Experts of a small language model: a variant of Adam for the experts.
Below are experts of layer 4 (counted from 0) of a mixture-of-experts language model. Rows are named router (the router's row for the expert) and show model dimensions 0-95. Each number is 500 + 50 x the weight over its row's rms, rounded and kept within 0 to 999. Numbers have three digits each.
Before each expert's rows: "gets" lists some tokens that make up at least twice as much of what it gets as of all text; "comes before" lists some tokens at least twice as common just after its tokens as in all text. This comes from a sample of Wikipedia text that the model never trained on. Tokens count by the router's weight.

# expert 124
gets: "\n", "==", "===", "====", " ==", "="
comes before: "-", "\n", "The", "==", "=", "In"
router:464458465587448516528421626507542504496445488536518529534564446456446507496477511500525519527544509480562543506552392426512551553498541500441594495585488536509541541603509560490580608548410450598493551475561494442449454552470508395472549543448460447584431518457518493490507531482423527514

# expert 71
gets: " |", " took", "est", " in", " take", " is"
comes before: "\n", " ", " 0", " 3", " 1", " 4"
router:421470417513467436524511546487521559461453497518554527557591465474438549537524525423508519548514502536510514517497450402561456615476575509488568505548446391544520587557439479443427481564434419583494479469533511522510472555550510452433437519451493426545487480475604514439473375477511542489

# expert 83
gets: " 0", " 1", "1", "2", "9", "5"
comes before: " |", "4", "5", "3", "6", "9"
router:432442461552414414577507528481505596404516398611515477572508487487510488568478502553501495516506507562545432508472423467468432568456539481449473492584462435513503472588429462507498498583442467576529416538492503506543445518561475521529414473507468388482536427443602513488485462555462502498

# expert 95
gets: "|", ")", "5)", "ism", "2)", "8)"
comes before: "\n", "′", "°N", " and", "°W", "″N"
router:506409409472452469569482519525524577427423434495514517583533498438404467581568492494462482482545530541541429484524511453546445562498536523485594478554514432521506567528439526445445510611422434630482447485538482541462480541560491450476456453460450455524520474442551568520496438423564536462

# expert 63
gets: " |", " by", ";", "″N", " by:", "|---|---|---|---|---|---|---|"
comes before: "\n", " ", " 0", " —", " 1", " 3"
router:432445456486473503509449532472472512489455520582512525487664489530430552430506529464462578550507557585577457556552452505599487615505613552517569538580464552488472555536478542462470550543442417578440555446533523526429489506575513469543460469450473504557512514433475501500521512432444508488

# expert 64
gets: " time", " He", "ly", " size", "ity", " City"
comes before: " of", " was", " and", " /", ":", " in"
router:456429422560414479551479600501535631443403539499500540541545522448429464578510538522485491541525465552516550518527483420563497602502587475520571552543455392528506526545431482456470510557414450593512463478532491520491476473503492430467433504446504509500511446461558545470524391479537576487

# expert 78
gets: ",", "s,", "e,", "a,", "),", "es,"
comes before: " and", " which", " but", " he", " the", " including"
router:420450512490420436619449491512463480365522474566595564610557535484553508515507516483567467550578442595508443516490449526584468441432566504428576540539478531507501518464421545493553579479485491453443467535550574530532459562504519478484421482425511483545468503563514580539517487485491543513

# expert 122
gets: " in", " and", " had", "52", " so", " by"
comes before: " the", " |", " a", "′", " his", " not"
router:459422424549438458519435570516554573449428505506549466558527509456454521582530550535504484528515526548574519468515463430571447598479582496479564530540502415546515544556423494407477500551435424573532416465518528523519497573524451441440443465453492457529466453461584537485520389429524563488

# expert 101
gets: " |", " 0;", ";", " —;", " 1;", " 16;"
comes before: "\n", " ", " 0", " 1", " —", " 2"
router:458490527553403436538448494455450428450468534525569568501572505542446493521475439390507530421513514515604523515539469530535428562416579553491538522538429486478487545556490534443512539517508430538528536434532518528518434585534561430518385446516445473572444492437493527560510541441584586454

# expert 73
gets: ")", ");", " state", "ing", "ance", " economic"
comes before: " |", "\n", " and", " in", " is", " was"
router:433449423505469432558486585523490563448433497520535498574569534480411488565517470492490474527528536526567468469499492407567424600529590481529575536596480434524507531521383456459468490545405439585518506448498488537505501566525499479477445469466425452537465464450574567522507381459537518522

# expert 69
gets: " 4", "an", " This", " 5", " He", "i"
comes before: " |", " mi)", " throw", "ocese", "amo", "–6,"
router:481440442485458396585484601469534587521456507554491535602553519514439537566553541481477496564536525535569494476532464429592472603520605504475599516566483403520526517531412458446442501558404463553551471503510540541514511564538465489497485526453426488518495447460539537523476423487521582540

# expert 85
gets: "9", "8", "7", "5", "6", "4"
comes before: " |", "′", "″N", "°N", "4", "8"
router:453421453502414484605505522526471530448452425525587450530520446496506589521585490553500484465594527455554474484507473503529416488512533590517508613576532472560535497506497486475575556562358491443531465453546453418503496563526485411579450498437411518493462418502524468450569495499497489495

# expert 123
gets: " ", " at", " was", "In", " is", " At"
comes before: " |", " the", " a", " least", " ", " at"
router:520441431541444473519441554561590517539486526478496544460542556539486612584420533412448539552588485513465484449484492422540508569464555499489597537589551373484492520452414547511474540561487459510505454466614500518576517535491514492480517381506441438474554433491510557484481511508533510431

# expert 66
gets: " of", " John", " member", " with", " King", " George"
comes before: " the", " his", " a", " birth:", " its", " their"
router:496438439477466520545402579471438425501496395509543536532523578458530502504513519459531527419526496480549515620484506514585429571476580512523528658527505455520510558552474502529572491572467518552553453545574497493552468560532493405469493551442413486458450481584512487582431491549481513535

# expert 113
gets: "o", "a", "ton", " City", "ley", " University"
comes before: " |", " and", "'s", " was", " in", ";"
router:521534464526475468636511512526514525453508390480513473580547526449445551503476494488471563564534456538643469483548463395619526504432599518543548511547471417503531476551472471408526484552413468559537492471548461481457465469562468416499416436485457499561498477518609481505527478502550506531

# expert 51
gets: "\"", " 0", "),", ")", " —", "\","
comes before: " |", " is", " –", " which", " (Japanese:", " (featuring"
router:439487435497425441583448559528543566429501509467542532575531564459473537634506517448505488535506535503556482485535447426504484568568593477468605513507470449550478561558372468423470497568432482603547478476514479514524482561511480432518445545409528453533480443440532570510498452462555524462

# expert 18
gets: " on", " from", " of", " between", " over", " into"
comes before: " the", " a", " his", " their", " its", " April"
router:380481421534451518596496499540507446480500461466583553541613543499482577552417573442505542459539513551492476533576529489467556546459539518478527455499528504513528521578431469480633593599556467500462539463497484501461538568504534464503513503460567511495465464541560488574473474466467634413

# expert 87
gets: "\n", " ===", " ===="
comes before: "\n", "The", "In", "-", "|", "=="
router:443431432513368479548431579446460552449445408521490538527585455498505598481443527478438547499553530482527472527515401510538549546450552458517548534568453516521528505510536556437493595560388435557476561549533491465563525567490514490498551379519417482556488476487569506542545485517547520525

# expert 77
gets: " United", " States", " World", " American", " U.S.", " USA"
comes before: " |", " States", " and", ",", ".", " Kingdom"
router:465489495560474459624444494522470495421469505535539522532488519396490511523560561448481514572506468485530415602580475509521491498519504591533547460476474427598562506577407494558453503565385387530508453489596494512514539485480549447439487479409455471575481481495549434463584478467546531496

# expert 72
gets: " with", " had", " in", "ie", "og", "yd"
comes before: " |", "rogen", " a", " (°F)", " electors", "rox"
router:442436446480455474561427556499512619463452511555534464582547523440452503567541526494472494543538482539553514457559483401601482602485567538478572511558447437522477565525434470473442474584425428551497462483532470541521445554492525441443428511420488507549465466424590556507511400494485531508

# expert 104
gets: "er", "ay", "el", "y", "ed", "ad"
comes before: " |", "ay", "i", "\"", "le", " &"
router:469500467507461424601465577517477606502452463531536500563543530474490456623578523481499452471537505552532500500528411370504501567489503428493580491493488420519474532519391479469467434560463420556497413477549493447495450576551537454487465499426454508531445480442592473474447443488505474403

# expert 112
gets: "°N", "″N", "T", "F", "C", "P"
comes before: " |", " 2°", ")", " 79", " 72", " 85"
router:467422426478451426582447564504557614437419474508540508564534499401447503556515519432475520503538492514592516486532476430526422598497537451484607489534501445553511497547453466472421475554449419611509451410487517552497487535555486471452465512487493467553467451467534529512516380481542565483

# expert 86
gets: " one", " all", " some", " two", " both", " three"
comes before: " of", " in", " to", " years", " were", "."
router:502481498494442484523485564448499487490500543527596581568510522439476537531483529435568459395488396462525525528486548478503513455501541440542539514496458500533484628486520515424522550619520478559542533593632438505509445516561560466518457485412460468527493579517552421510527514555570593410

# expert 114
gets: ".", "s.", ").", "es.", "a.", "ed."
comes before: "\n", " The", " He", " In", " It", " This"
router:374458464511427578500395499501512460460443445600552560587626461478533566581455491456502550509533464475490466501533377467573477447445562571422494547497454441541527501483530497512590527478405484469502559522551549499523502537575552523496407492538445449532495487439537464542484489518484537463